From a checkpoint of a small mixture-of-experts model trained on Wikipedia: 32 experts in each of 10 layers, 176 SwiGLU neurons an expert.
Below are experts of layer 2 (counted from 0) of a mixture-of-experts language model. Rows are named gate (a neuron's input weights, with its number), up (a neuron's input weights, with its number) and show model dimensions 0-127. Each number is 128 + 24 x the weight over its row's rms, rounded and kept within 0 to 255. Numbers have three digits each.
Before each expert's rows: a language model's description of what the expert responds to. This comes from a sample of Wikipedia text that the model never trained on.

# expert 3
What it handles: Name and word openers
gate0:128130098151142160152138129155112123099109084127128117128137157107127128143140110156116119097118101126141118103101146172141155147141151139142145144159141147188105153140135107130121154154169104136142113129083152135136135178159113150120118156105089114133164135117143157091118127148122136149144095153103107103136115109128177133109130090055109121136103077116151087079148111080169143161128
up0:125092181158154117136116143088094120180114101122112128144153109118152151125079143137127119133124152094119121145112106121137129136139150107140128134148161134126158126092169131087108101150192118143109136148137144114114136093183135126147149119149136134104130113098167138108139068127135104159137091160142133134140090153132122149080117099097125132176159101132179113121114143129173164153144
gate1:138148150129100160090079126107110127090093174139126158125159138110097139143099157170113117131161145130125179166123105153198110117124137120165113155076101128069124121101122140110129122130136147114150176143115104121110157124113103123146141109165129112080124086143100103160100144131148119133130121114163133126108120132129124119160126135106113124106125118098134103147151087106126133167186
up1:128146135130099154121098106106125136092099171142114150103172149105102156173087126166098116132157132135137164154138110132176107121143134132161101166058104138079126128093123169115147124118145132121135148129097115141123161151103094128151165100146129123077111095109120082146089132120143135142121115123168149121117105128128131133167124139097139133097114111110118129134144083124132121164188
gate2:144130139107130149154144158126137168131139117123113145129121102108116174132116143121120127108078095141120098164119098145074167159103130142082143133125101126100060173132104149131129109091122100126159142117143146095154110141118113132155138096078122094104142118127122060098148118092135109146091123131146141133070147124096098136162129162098121129112098161101154086125150133124144122123126
up2:093156129142146143120107135119110102132134140131148100111128181163143129127107144167168146090095111105147138105155122109099132117094131111124117149168112117121083071150154096115143161100125120151115104147092121114127141072121139125145161125145103124116103158123109089129139122128137122185157143074174125141163123086126093136103121155147090151103155071130124131154152150120108128136085
gate3:117161126133119157116124161115154121160123166131144103169126128108106112122103172079105124096134158083129180080101139126105134122127106115174154095117130117152150100163129112160123142152173125130127148115144112124146159186147108132084130126107171112121142169148153124158150096131152116170130142116114116144167145133145130171160171144105145165099151140124111138159153143156152153134106
up3:113142132132132146121114174103154133163145146122118083178158135109112121108108168067109142113112169078141171059101134124092118105127122114159141095141143123138156098136120117141121139150177124147140138124130097091157169173147101123104128119113164124123133153148158135160121104128183107166129127119138099124164134130129099163166160139118137148099139136147113138161154146135130139135095
gate4:144180126120165160091105152176129114139137102150180075138098126132149125151140145123129180103109121083107125132150103151091162102115114148127143126105125113146146109137147116105126103120152129174156175182087129098145124136110149076120155121120109120136124117121143101097113117188113101096098146103131132091163076149113137126119117121157160135122121140121132111122142125111122135077122
up4:108075125133086092149152110080117145115122145115076185124158110117109132102111106141125079151143134152163141127102150115148091150143129098128126117151130148109102154117115138135121148135100123074097077074158136162106133137158109173135093114129150137113125131129119156151137131070135153145163106146124111176100191111144097142127147146118096121140134116122139143131102124142142116153117
gate5:101130121117130161099148172123132135136135120167098138135100127109164138124170140172137095102112099171124145157067120145093111129157141139131107111128143116133146086095067125142138135169122138069076106074101116114111157153160123129123133135145134119161146120127148130139154142177101157108112113124113152124163156126056118137120093118122123151117156123112134103144119104099156125126136
up5:089121112137124140120137133122093157150132136135098152119110115088132142136169125161136091095137130157113142139065117148094124142175124141108128122117137095094180067136079124155136151179135145075108120092118141127126178154156108130147129127161122148143126153134130124124166169171101156139106126112097168139188164141077127134124109124155126144130136123126137113146131117135142139102150
gate6:112107113072096120120116125158106156154089146163111142156093126091134109139101096118122112113115140102177131136152142173104110105136112174085129123104078139118103137177164167089093122103144132150132137130134161135130123129122110135161113129163146133139096140112144111114113109094159147091147122148081126142176115091142125068095152087125164119133139137143117122122137149132130114084112
up6:142141118181162100126154129073112119114099121117141112117166119145088157107145141130107151111104126164097089131092135085129151129123106070167123155154150132112140154109117086172155140125135144134162100108155107146136110125136138115105124115087078126124151109144147131112143133172084115144146151114144105142068147177116134165173135142139119128097132125118127099133125083149136149158149
gate7:142157090119089132101144093118104136101114127164095121132123095174146129139139105141131102096138097107084145140127171153158119129112158111087125170152129105123137139161168155122054145149114126104161139094092076128129173138127121138081142108146148132176125108134122098115135102129167105156133122104155096150122131167119139114151149151094112144159160120161158141136126150126126141125150
up7:131118153130160149151108150114124094145112131110162132120122155083133152146078173110122162144138173112164107090098097092103137149129131139144118109120146137136114108103114077108174131124175135176126154164156167125114152126176138125143116165119114114091143145113146151167132144102093126140112166131136138115150135064100117115114122121168130075093112126110111119116131102119121095132095
gate8:137152114085140131127112141140139130114146091138106087111134138129131104153077123112164111117126096127099137157156106126141162145107151131160117134133176098129158185105151088153127175129093088132128099136148136119112142118149091147112134156118181105152148081137087069152106056162159113133109149103102130143165097154118144148111140101120153115131135158117134115120134116119137109128139
up8:141145112084129109127099141120153124088135087144106078131144137114131129135083153108150130133112102142116139164139111106125162164139161124148124131117186098136185169085141088141150142124104079124121107148132140125117137116138077146122145146105165113160135102125103062162118070155157114112098125106105134142151094153113147167118132100126167125140116159132150111111123114099114126133145
gate9:145110135159084141144095133140131117100159108142112119122132132138122170103093094134095114114115136128115100118133154114158144092079194104115156147141165141107088084100116172170128102069148118093077135115105153166146151093087108148097129121139134171088115146119108115110142104126124137104117135122160131129146105117135132102150095110115113111139136150120112134128184131116143125109082
up9:077126114127152094127151142118141149171127147107141124118131118128148092145154120120135138148101111121147120137145119151084112148165086130146143107123102142130158171150116087118159139152108149163205149123206128138091106146123155102132117165122130110168106135124115141118088135123095114121124114132103110135115149148140117147133127171144168115138088091135148073148081124163105148140147
gate10:120104126113143109144109165132185156193143131086148103151119146128146139162110087132154103133096104132163103106186109125103142115088125113151148177146111088153107144163123131158100124181106169110140152164071121135130137165121099130132108141112128134127116090107146130166112145127123126105107127130089160144122116104094094145127122118141128087115148158111105130096130113143114152110145
up10:126104139098134141117111140114168168177110119131173075141160197114160115174148112128151124133084079136149130120153131129102149145110135132139145172133105089137111173147078129149133126180104152104162128153079125118164135164118108121121080170117139128122113083127131113143120140135114092140114153105131145146109112102119081130107135116111148111150142144143126131105132112112112142090126
gate11:108132108088093148131099118154061139126149139170122126090102151172116129089125160116120142104142130101159107106109164134151148109129134144147135149121113122126108112143138106110118180135148097105124164153094124159117186167122156092137149148091114127088088129128177073130108108133141155120138112140133091165174143128149114103096093133115125110088131116115154153125152141128133137137097
up11:136110144156156103121146147093180119120127109094115144152151122100142133143134108108149138154107138176086118138143101101113104132121120111112119108123139134120143180116109153130138113107111175154144111098157147107138061080152082163118090100162139123187168128136081171149155132125118093127121129115097155088087134135125134148154155122156140162175110124134108117121111128122121118114154
gate12:109115141087149151108105110095119151120149154122104128166117178126127111105121190115109144162182130154122112142127150109124142141124098085124121140106137129124120132121174104109102113113087138148079116147155147111140154063136111156104152118096085158070136120137136150151139090139093115153135105091112132104145098097071150125126094131106112099118117153127084137120100129123122132139150
up12:137155135173125120162158109166149141128091116125133131119137105110123155162135096143184087095095137113148172138140123122126124117148171139166157137132116138133126152137118173149146150124154141112174132127108142133094092151120145131137132157152125101160125113111097117100119178161166144082122199151133104160121147155171135144123146130162156174154130103118174147130133152120115105117107
gate13:158107170100113124113167108128157151081137116123113104166132147132108131092126124140113092157113120134137136128104079157128125112107153120124154095086141135149188089126129141146110174111180137096149141130103145139132167134080109127153138187121110130164161132120168093127124138148136130100110154101133092104141136143130121096121148122117106120057138129133120128155128076111118113167146
up13:123165095157135136127085117099142090199142136148149149111092113115152125142136159133135188123139111125096132140143183092139120120136118141123131192180110119114085160142138113117132086121082134167113140129119136124113133113162129108127140113114124132132089118147115166142076100120107111147145118156121181135110113101157131151161117131136145127165106120107137142135178149173129132102117
gate14:108144122151119150107102095139137129196096113133170094097135181134128142110133110131142190120112084115139100143107150140085127111145099139146123135142120121150138085156154129105140148099143102170141147132149116111145121133153174135105118094138142101072167175144126128077154132121138169104141120103124122111156137143125137140154104119144133107074148147131113127138098182106135118100098
up14:089128159147165109118093140098146127134115087126165129142127165124094131095122122119140144146132084091136128100146160121112144107120112139138111154142143144137180103124113157121101156141126132176087106116146161119105141156132101176089115127113133089085146149115139187095160135125127139115137126110085124081132170142096132166165148120170134087135140129148111086136104097128115159151115
gate15:128113123142155090137177163155123109146130155122106111123127190136167118133175113112123083113116108137158160133170142109126131148123170155137139093122112142132132139126140147110123129105140136155105099115141111133217121094132071111113145129151125144144123132154149116174153055135147140155144146139119136108128108141095117141106136174124129119151149081121080138099125131158131164139130
up15:105116133119114150127108136113095101128116120126138146096155095158077126097107159146061191105122142158093112127129125113137115136115131127113094126133147125163140095116128133122115109148141167113127195144113166124099117150126159137157109130096140100148125118148109146125112151091113083113153114134107127126155164133136114094134144088083158094130113129163117156069130116108126086102077
gate16:146143144149134123121146139151141139132106114130149126174126109141117115232143158153157150208186117149141120152086089137144142126162137144136166151122103168163091117133104143166121184122117141109120115150083135110106141147110100127150141122108129101139143125124131113125148124136136152124105168142130102151097129084103109126114147150107156122132150125119106152097127127140098093136116
up16:120116117120109099113128121103112109114167149121111128078123134106125151053124099092111124069073124145112116112177161112088130131101096124113101110135147111104136149128173122099117113180158114148156128109167124146174124128150166127131108133145138155100131104146138162155134129119095115133130093129144131098144107180145134122143080106146121108095122138149130085180147128133134153151132
gate17:097148110154120155118142138115122145146136144165108126122071145181114125118131120142140154139093113109138099157149131083180112110081155152101140125121102070142100155114192144138107134071150134110103126178128130148133125137145137131107125142144127118178149064129149107153135140100148167115123138161145093131129114171100134112150132088113112147157091102107111145113135133151113113136119
up17:107078146071114131120125133105115152130123099090117099142100107150138118095137092149146069131123149127115127122093075133133124119167148137199144122119144137169144099092110132107135098154121079167151126123135102113139148154118101088127106184156125111132151170144145130149147141109148149131118104160104136133128152135128112105098102127100098137105154134112091134153134110086139092119166
gate18:146104153110146130161106151140108089107164104139142118153105056158077117124125167094128123055128154130147129145135111104154115121109079118164126149130106169173104118131151160097154088134161126102150154126119140184098138169134130080166091133147111133147112144142113098140132138132114103113142147121107136126111160153123151137150139084117136131106131133137129146114086121142127093111130
up18:112146130146132156121144125119150146173095124141123138125099178137134114131069098155083125131126134147105098119165144128086107149149192105138122096120127092107160123154167121147113115138076137133090099148123157124164128126122126107112155103105137102113136152120168132104129104149130147131156136127189142143140112148152139106097163127138141116148142111108151122114191118152143197156103
gate19:147155173068117146102100115134127100119130158121176143145120112128130098173118141102124132111139144125142093076147163110097138149134102116143138144108101149114119122118121149157158157103174118165118158141095118135153167142176111138122101139088145094153143132126149064119110097141122140128130134142089135114135113107157109077141145146137135184129128160143114131101069115145152092133117
up19:127132162079095121110109105127120121132152129102146137157108130127109120142127131105153128117140151133135099081155157108113152123144108084121128148109098132127126098139151159145160160102188145175119136169102140113156179156172138144127086166115139091149139167136156080129113090145124151137134134167104102142128111083148130076126145165133149155142107161122093102125085117152133117130099
gate20:098118125116165132078110109149098126115113147133162163097103119116121140120131157138123138089097109135100169132154092168112130124167155132138142136075108148117109128166139144138142109159137124142115152115145121161163136141126159101126155129117125088151134174155135040087130130094140132155136147105106121117135115154125121101135133128153175164152175100141116153151087097174134157135129
up20:147080171096119125080153130153126146056084151132103105101157144120068097136150103154148121138113120120113113170177073138090155138132116140148074121154152107113087129146110133163102141132100140114087121113117132101130099109144116124141161138110118123169125116129140106096117124128131134120126133084101150140172124110128096114124159142142136134162124110113119134140131152127140167086148
gate21:126097107083100141100106105126145150075121120138095123122111119147144086116116128148158101113120108127129127148134152173138091102132127145141145101121113071131085094132117124153058128103113114145138169143117103141107138121122127101079129136157107127133120158120137106155084112134118099114134088183119116167138082112087141113083142139072079119148143165121107133126114131152123142120148
up21:126163162186153115159141146142120106166131138127159141129148138098112181134141132118096152145129148122125148102123114098138163146126132113110100154140141183132190155113141124096198132146135151115110089117151149117146118146138132153182133115099154126122128108139101152116168143119120151150113157091153141088120170140171128148174115116177180137131122084133153125137133129109123129127112
gate22:098119164100130128136123110194107120093105125139135094144125130174155090126110086154124119092152134169127170129118149127121147128132120191122159133141116094148093118138156104115091187141188094084180155128134101105147157139114146127095131137145106154136124145119144105163122139129132128116087142159139113132148132120080137108150131166130108090113118169126143137138116127105133130129088
up22:159134099149124141115146151064134136154140128124113162110144129070106173144138175114129133162107116089113087124145116125137106119115137046117113115123146165116166135112099151136158064117065151179090105126130144128117085117139108143147131126142141103135128101138106159097143126121132117150146121091109134118118125129175121154118122094144129160134141084127138124133128127168129124114161
gate23:131114143105148159109093090145124141137211108129142150143131122140179169143101090140120127116111126163103092104138158113169127189157133130108121138139115138121177113147177101117142103101144156136139146143162119143133145143115135087170181148085160134114098148100132146126111160152103163123121138111120132133092093112143115153152121104131099124099153114128153132149123128145142165162123
up23:107117132133108168112065102100141124114149130120153150153138142099123118137107140152122126080104106154165077109139175124102125165136123127133159117116135121152171110123138121119127130126139128123129099121147121137089129129108149130166177157111135137172077192091097156095150170138125126072127108118116120140138121134105106105145157128114160150149146132120137131137110071122196150148125
gate24:127169133124119141154122155091113154152124099116126136078114105127085137148136100062067163126120120149143130104165108103133148131170094134091158147131145137152144113124128135157122144143164126144112150132114136123136146149140139188098151155147144124134163122098119134097101154125158065141097130121146099117138103153129129145123161184100101126122112166155093144094143122100142086140109
up24:118129111151109112137102124131147200181116135126157106114142146128116133098141099123072126128104187162093150109112113093170118166144126133128113156157119133152123074137139150127094142110141120144105156071119139139103140130120121145083155118132166115133123167075121153105110134154131145088117166115131131108096124168115153118116155147090123140133087132119096118129090120117178130132123
gate25:105114115123112108120107119132139110150116098143146096172151146160154155130114110091111150119107108128095107144109092123162166129099139119147128104121117135152168187145152092135131115127131128112133142114127151082118159103110104152117081160151122099102145152139134128166116055144129093118079114137152120104186134121118128155139133111121125095157142100080138165167159132124116159175101
up25:161139173163127132129141163132163145125147121136120142110111117093096106106144119199117081124149136114169151129145154136128069124158120137127150136126129154146096065116141162123112137125136127148108110149133111151136090142158151088132116108113140158136138123100118111096159207138148160131136137115151167161108114162130149103137152140106123170123096106140118106124108133123147128079173
gate26:130113142094075150145119135133114086153163127112105087153120147150114079123143131127127103157163128139157155093129200159109086130108134124138134133149127132123117160132109151132144137107165155150150111102132104094103174105127118149084105128123147138133107128127148107136144141149102101127184129162119109138102165134113109085109105158127120149077163146112083157108123114089159151095130
up26:124112144082104149149145103141139099135153144131114068174106140143110103107153151134088125134154123169157136093130166137102087106090146134170115111136147160100105145147128131099138132124138121161159108123107124081114134114121105106122110117130132119113111120157116151125117156156129091137172104148109133125098144136131122103092118156120145127070168162110049149122145097110141137076113
gate27:099105147125114139105100142117127136115138130165087104090138091155149095081118086112099112112151141170086154113128161149114165137130135145092106090137170101123142121204168139125133123127136107103120128109119153143136132141131124128131133132136121123139139151167114137130148131084156119130114137169091149095128144115141158151138117154128114131137101217134159141144149190148117154137102
up27:102109117112110203113108159161135127164127145124185133158132117073114126157093128130125135116100135137132109107119184121092094137177133100119100093122097134140126143131116127141107107125134121112120063163089129132110086096129113142151139133159127105138128111132119144110169142144130107145097123151108130114140158126087104124161168172158081133138137124158124104145086145133123078128136
gate28:168111128147119124115128120157134114095173129098119123076124079146123122147099128136104149131094091123149133148110124155153141159146136130137124163120174124169103105197154137170169128127123121151161168122124122106138146087165161124127132121104140137173173142096119147107134131126142126144167144117100090143119109080121125164146125159157070133104156132115137150141071133140146122135128
up28:145123091134097096105131130141140109120168124097126107074128085117131124137115135118108091100140105130169141171146091167126188120162130127128168144140162132165135132178162137117128111113148109155129151142117110130155167112109148107136118133134157171174161150108138122095109123139129141122148134114104095143145111073112145140138116171149095115089089114106133068125144151109146151119093
gate29:147121127105099148114127105130157149116137169121191129099103103108094124136140099141103114088157146114117142122102105147134133155090084126136155093129103110149110131127161136131109168097150120135131182139145119135169154162139145128118126095110115152100119147135112147100130147169147075141136168144130085142119130090112113132125096149122084124080125133131127122122150111044079128136107
up29:107117132096153113081108124076167127123080104116115118155112112121128141144089140116154111107108087117110113151068122131098084151084095118148165099124123126131172153138120117103117139111086146101153130134192112118134147171147112135150101135118136124132113148175092139090096144114128101105171180149165109139110121148146134113120153146154106133169151121152125122106160129110118134134139
gate30:144162169138139145130130134119143121122171113149124126103094134072188146150138104115140151112099138132119115162108121126133107112129159142103174118157144153132088113129100145107111116122103141143094091097138114118097110086120073155091136117135119100129147117117142105106139102138109118131091078146153051153162136132105134135120159179103105101163101122141106132150143158111130151159154
up30:145160157098158158137097139122138063153140108136115113102089134133105120147156135161118122140080118121141160124144121142123138101064101110163139124131150107177144125122114134131139180173110129113093103129142177142107105138109110125130122140118136116109142111122106085116126121123117120096157142128118067110180159118110142087183148119073105114119136128137172122137109128114101104139162
gate31:153164124122162155097133147118142121128128144142142102101127116144126147121167094137120124140136121186145139119140181135080141132177121130127137108120126131147138117130071153097165122133144121151171153175088135097142158159141125158091171122125106124128102145111132097183124149151118129119171140112139166135143102112108082092132113136079107102079091140108106172119111110133100136143104
up31:123102133120102106156127114143113154095120143115096167138110117124126115152100168133118118139137156088112125124136094143159114117072146090142126146148146115141139119105177113130085154149120155110097121085168123156119102105122127088156078151110151135118143104134118172098125096112113123126107091147115080126131104159143158163116143068172152121192165099123122142132117144151137145138159
gate32:128133147094127122116123127168101167135156135145167128067175121121143140097122081143137081101134141109151149143119166138141094123118146148144190142094165146095163111120116108094102167085151134133094144136119114107138187113112111114122146119129095115126119130124131135116139152180094139061127143118124157141147117143081139157147131152131101101106101151107138154143124149135101158140118
up32:141140153095122121123138128162107168148156132138174128069163125124131144092139084146137087109140134114153143133118167127158094123126152149146175139110171157087173119115120106094101166093147143147088138137119123100140198107118104110115144118142095119126123130120124135120143158182088137071131148115133153145146104136087140151145137146139098109095108148113143147139130145132101155145101
gate33:168128111136144085127109154110159149136119143110146102106116116141113118124131129094131115118131113151128135120118112136118114124163134160154171142157136121178126113118164145163085150121101057143107072109122132120103171108132150144117110150126170121095126137106111131151151094168177117181139112170079156120122101129098124137114108150136156110081159156116094107145077123128157123117113
up33:179122127136149104120128151080144141128122153104133108099117130142114111122119142078142131132122112140133120125122109121112101132164123166152172157162120120179123108119149134153102142112111072142107068109118134130117171120139163153122112143125179126103124114111121119142151094183181111172147122187080160126123094140110123137119102145148158119080148151126089107132084115116138138125127
gate34:140138136156100089112144118176144155130107130158137108156137143196134117149098108107086156110129132113099138126111144065096166139133116136131141112137143137158110124129125117153142201077120139167146113133133108101132180131131116119100132119132136106164166147156150130131119165128127160145096125130117155120115153155094098133091104129116108139098071120110143120111167137113120103082164
up34:145122131170154160136081135124128103115132119111135116124154129062110147101119131143179103127105132122147126112150126135181099096076137138095140143137125153078127075136102132140134134147133102136102126125129151137095120082127153127172134109090151144135107153136119129157112116150135097118134183134126101147137134120126147153144145127163149115181164136149169141160089164091157139159081
gate35:120136100132115163118099133122130132133131123135128130109109162185087161108118127136099159118124163138150159105115144139130163126166127146124121087123095142161108137121109130116135106084127118125129126116135111146105191189149086057102150159149137147147056113085099127161145139143110147145126155126139106151117110147127130116117090134111122132108132150124104167135181140149115089106169
up35:148114169120146110146162134136143135126125123101113140154128097083156128140149128125144089133150112129129101145143141126136090124069130110116111139154170086102162130107144106143110137176128124114138135130128131103157070063143161180148105113109137107123173158175128104106128110106132096113117100154130151110126134119110151144123187123113134162163123093126157110146081111102137153163096
gate36:100120105111093129091153116155126135115106150142118115156129086148158051106119124114116162109108120102113146127145177119099130127180127182143139126086099108135123090162138141144075171091160116138114156141143107135172152116148122121113177113163127136155135151111154089166179150159119121098113136098117121152124083123137127122085132137124116111129133159122120138146129122098139108133106
up36:166141147154153116156104153106133115138152120107151135098139166118088194156127135137153109160148136145140103119117085133167133117082133073118119135174158144121138163099113114120183094162086140119139098114124142117073102131119141149138069144112123130106136111146098159085091111090168133158131108159141138107141176121119134138161129128131132136126112099153142116113131153128120149124143
gate37:162152095138124110124145140165130155127132143164127142134143173092138115142151121119161108165133106119130127162160095160142098123132094094152104154085116141143075141151117112122153130099090128086105137132127114115141139134177143147132167149152096153156087124118126114099160163109106153096170113136127122121098152089102095123153130149098110153096142135141089140142117132172126119058106
up37:113108129170121107145110145065126083137148141107166139168115103144113137097107135118129136096098140142090148107129185126156153116091129124092144126120155148134185151104079153125120130143142150117074104123091099167114085107110133098116111110082147097143133139142147105133115113173103125137122127137127126132116120153152139147100086131170151104137116143098166102112166140128088141121135
gate38:171134143137145107107156154082104102110125134122100116150118118131087153147117145102109092113130094146124131136119123104095163101146168101150162142148136133163133125127146159135139120143183166130079152106177121153124148152130113107176125114134091136091123125141123132097141147149147111128122163130096162142149134140123110089086149122099072168117092159128092094154166142132155129094103
up38:125110157157155137117118094129096096157112148146137134155172110081116144134152121129158136131159107119141113140150114144139085107112143128122160149174184108169095101086146124131176157137167094109163111137125152149104106128124127172136149123130107127119176151153125105104122126141177072161141124142107120164146109167099152102140151126082119133137124168113146153134140145117130090094119
gate39:125103124103145140096097148141102167104112119133127084109109125138121150125147090093115152175122143125183122128083086180138131097171162089118083131145146117129150144175132125154072153107142134118153154122148150139128123109146170168096143123106130125153074152127135147160147107140120133124119109103106097128141102162169099161172113135120154092130145127100148130143107131123108109126104
up39:149142146163107111131147101110165099130146177136129169129154140110122091132112172125147112123118097135069139147166158073130108129084105170111170131103106122140135122104121127101166092142116121105109118151094108137123116125093097084157114134125160118112151122096112108100105164117146141138102140149161172145096151103080153072080122129118132150141127128144102106117137131138142148126153
gate40:161136106124100113109131149105093092121090118140162127152158137177132141115147174131130109146134146123160168131083126117120119110175106137153135136186110140128165135131109073149123156137155129160148157142128100101114169136112151189137135111121163142148143139106149102155124140113159110091159129123095154123123128163162108066099117159161147143084150105114123123154122155135117152126115
up40:141119111119091119082136121123082099131074109113144139127160128170111136098138161134112094124146138135164161111112120103123125137161112154136153144157107123139136105131087097140110144118139148132143163158157119131116181150116156193137129100112164131119128149099165130166101151112147099102187133101113163136146139186142122074094104158119135134081157107128125127132118160140132150126137
gate41:112131104100132134112147104151114143115126085134102110121092144152109110136156140143131121109142146124097141131088125141114137081134130123151161081090146125170122079129109156117117159105140136089135211110145122152119160153095149130087098100134096139133159129118140119134120145141121127096069124128114136118156108146092115112111110106074081081093094147108123100131107099159149119153127
up41:112118105111124113106130096144113143109101098127133121149096133151106118130159142132144147101144127120110138152095119126135136080144135126129168091099152130171123083134099157114139173082134132096155207108150111153107166144116152144100109094137096134146174138110135123137121126130154134104073130131110146125145116155095127125131132131067106072085097151094119094146120108144158113159110
gate42:097156116108099109117132135154140164109106103159134144116156145104133138130143112131137156124162148122126131114143124113117113159158132122148131130115113110153123120062166104103123171141161101131104144110081154151115108141124115125099158150116130155135079135093111141133097109153147098114145116113165148152116092130079124097107141093111113133124118161118099119187106080121097127127035
up42:157105142153140135121141147121112105155125145110147095139109093160120117127118133123115091123099088145141113133104148115132155079084156146114111125141165166138162118164093144151115111130127171119176126133156076138156155116146161135151111108151111106102167130151121109116155146123102158131101121124101109112161152123158114141135111128142145130089140084125163142079152177135164171106188
gate43:169112127130094123166145101149131150153167164107087149149139148158140109125079112166156165125148128123130157091101100123133149149147061097135160106157166115086118122123126101130162117114133099120136117106099076142155104142130097115174097115145138123154124119117114095099117133126174138134107131130110119146115164143098142127138141149085112150098134164151158148167110108136157133116171
up43:155119109099116142168156118150140175150169142115098150137147160155132116111068135180152144112144115143148157126116072115133148146158088097153158118167174119102113110110117104156159121106150105131117127099087092134152117138123089116163091131142141124137123128109102078104107132140173135140114130142106120140110147147098134137116141165108122143089143146143147146165119106131162135114185
gate44:115099121149117128168112123141139149090151143116173150153081127134105099111121163098136160150136093135132110105110110139128156171129131137120146143124099107114086145146118119124091129118136152144148148106137129114109089107099112130116153173121150123151179134098151121150095148116078125145108108139103153163099065075111137130089165172167153148091175142164134154150121143114139114133122
up44:157147132107121136092147135115090126159107120138081118098178115136145154131128072144123100111125162122131139148134154113117102095120118117133116124113168133145185093113137137139161134130111091114109100147111119148156147144152134113135106095148081141112076102144107132112162120145183113118131142118143109095161187171153120129171099091102094111162080110099117103104139115127133146142131
gate45:143151100136150120132126093129159144146143122145120114117103141139132170178120115141153161103099107118075118088112106156121182100119170143139082110161125107150145110091123092188104171116170119105135125106113134096125128125112113139095110144158169111143102104159120125097101084122133142141112121148101127112135099141089140145085079118125127126120116146085156145102120098117146164136159
up45:161104138128131132163158161105116157120091146145107126124153116151120109088105152144119110184141163124122108131129174121096108172151083163126166143144096191117114142112125166099138091128121115160086130142110150148138139130132128130167132109125099120137171178085125116128132147167115107110128131101148113116104155123148123077152133140135125110143115090138115090159151162091149156147097
gate46:139144108143104159085181110159137140112142144152102115117085130104090153160147117091100131141118145146124160098150147149170142136127069116117147052085102154099157149125122126100111110133137108146123115121104153163106134144135163083106157105077123123105156128146167109143123121137131147117120138086111135144146121128095172140137146156147114135114115118140116136124153099137101080139168
up46:118112131096152120172081137091123122126113130098152149147161103147171125103098116141132128105157130121138115159110127115081102116121192124134101193153165102159115117137128134150135140140106131107130154152192102080138092123116116155128096140178124131138095138109082148091130129104111134128113129162152144128129131129164077119129099099113156145138130137128131130132102157138148183122096
gate47:118113158139125175132112142115133139095151134142108125116139131114148137107151172151159101115149129175131170156162151074113119168130092115120129175132067133120128149151149132149150112130117098146083152142064136129073141121168133143128176118157135116104142116146123123124122145167135144158115152109117153116113129158128084147115069155122145102151133183111139134121111089105139114136128
up47:119108154115111172122090141114143128097158122140119116114136153123137134118129161130147098121151129181147156150169152085095116153126108136107121170131077135123125153151136121144140120124098117152074150140073134112077128116161132130116183107166129124128137126153112132127122156179145134177128156096135149131126122142136074158125070164123136120145139191126154131128104087114127101129138
gate48:054137090139134121113094139140161129164092111109126104111132101131109114077092134104121154097118156082104144110143124126119115088137154146142133149149107114149162158128110174143127138120146172131138103120109107120138184114094178124153128122111163138123131174172155127115141131139158100151170134115119132141098079152120127132153105167088120153113106144110094104140112088139117134109133
up48:071127136118149122158084124127143124121166111116167141101154121081155133108117097162145117142122170119121121141169123101163153091127132104105105152116140123131154073116094137108116127101125163132164136130083101114152131110112165111141083139149158126068117138158113157140145125127097130097129150091159120113104136098117163144142092123145112122167110110135140102070127117175142126092116
gate49:118099101104151131113129100137110134123145132123120136143138082151071108123117140180119153092116149150143146123130110123132127152165156132127155132111121118148109146122121098155106126123155135120137123086097100079137179076098102122109178116145158135118115113108168129095125112116110155162143115126132144148122140149102084117113180138097079142105132125137147115156107172119186086178152
up49:117117111109133124126151107125106160129140152141107136133117093142085102124158140173129137110132143151152125124134093133151106133143139120153160124120126113148127165129115088159114144114168119098142133116103112091116178068102100107109175104151145127140114096119189123102125114133112154168147090116162146168121154125111102125101166137114064142101142130140162117164109172133172097168144
gate50:136103162113097095086134109194088148141139106160117117098120136138134085123139133141088142142105177139163180124097102135144135143142080172159173137132099113151141146115095124157112130106144131119162142118126128117099161123131127139112154153145133115125151153089151131092144153146116096114100103140130117115098104148123092166111125147112118056126103122103147159154148147124115141150166
up50:111160104148165159171125144061162112120116159089138138147135122108134165134119115120167109114153085120089078137160150132115119111120174076100079123127153136110110104143165134097141131164114117143092111135125117134147082123117126123144103097117126134129107109168100122149105103107132146136160159121121137134161147102140154110146120113142140194133157148152097095091105112129128121111098
gate51:182109133131093103090160091121162158130102158073102140138159125150140111095110131124139109084125176147136127106104172119132141157131116166115159089100106145106144134142155125145155097144113108116131131142172110104135137122129140184147157122086145118110143127115108139144132133149120094134139131105132148176109111134118163115121099160181150153139136079096160118148126162134123078121151
up51:109154138132175173173139158125123125119154133213151143129093135103132135175152130127142127174115101131159122162182101147144112099102167114141106154129111131117142131119098140076109147127114130122124111107122141149157122143105119099130083131165086129129134137150136082090142103137129149118098135143122091116153125146101095114114141108083157123137137167146119136101110085130110175120122
gate52:134073106073107158131166138092134131095099124123111136160100143163148130135160126122116111145165155116172125125114138119119116137193108116084147115115130139162092129152115122138094157116110104121109093122100117125114137132130118124129124130162120140140166131125195133141150167116105138175113084171168147126164154120135108127158105137104145090071108126073130145132154118124130120116121
up52:098075120098102140106139129107085118102128147136131139155120123147152112132173133134140105136178171137182114121141144110162092121173124121108093113101113165168090132128099140113118161124081096101133119160092127153089128124114119098125124152121143125154173153109180129148095168107104118171090120161166120104136130146149113150145105154087163109107127139133113131138116150143126111126107
gate53:152144117158129130113116137132093106157091161117141065114157131151129156131090131124147168143080133116166141141127131126121144153115143102074131127141133092168131130143156128192107151144116132123172127146133147158130138172134117143094091159120136169090102133155120102125123102122054113128149133172153098116168172142109139122089105142162120141118149129099128154125153110136137114102125
up53:125097132130117129129124147149132107123160140133158141135131105107087096100173093144095137076122122098146124140129161126113090111121054119132145104086144156133150104102083140103121096128116119102114187152120093091132112096126151120129137132088114147102156136111089149111114168149130134123068118102138149126105133081138078141126147131150136131171116123123118110103103124142130166150083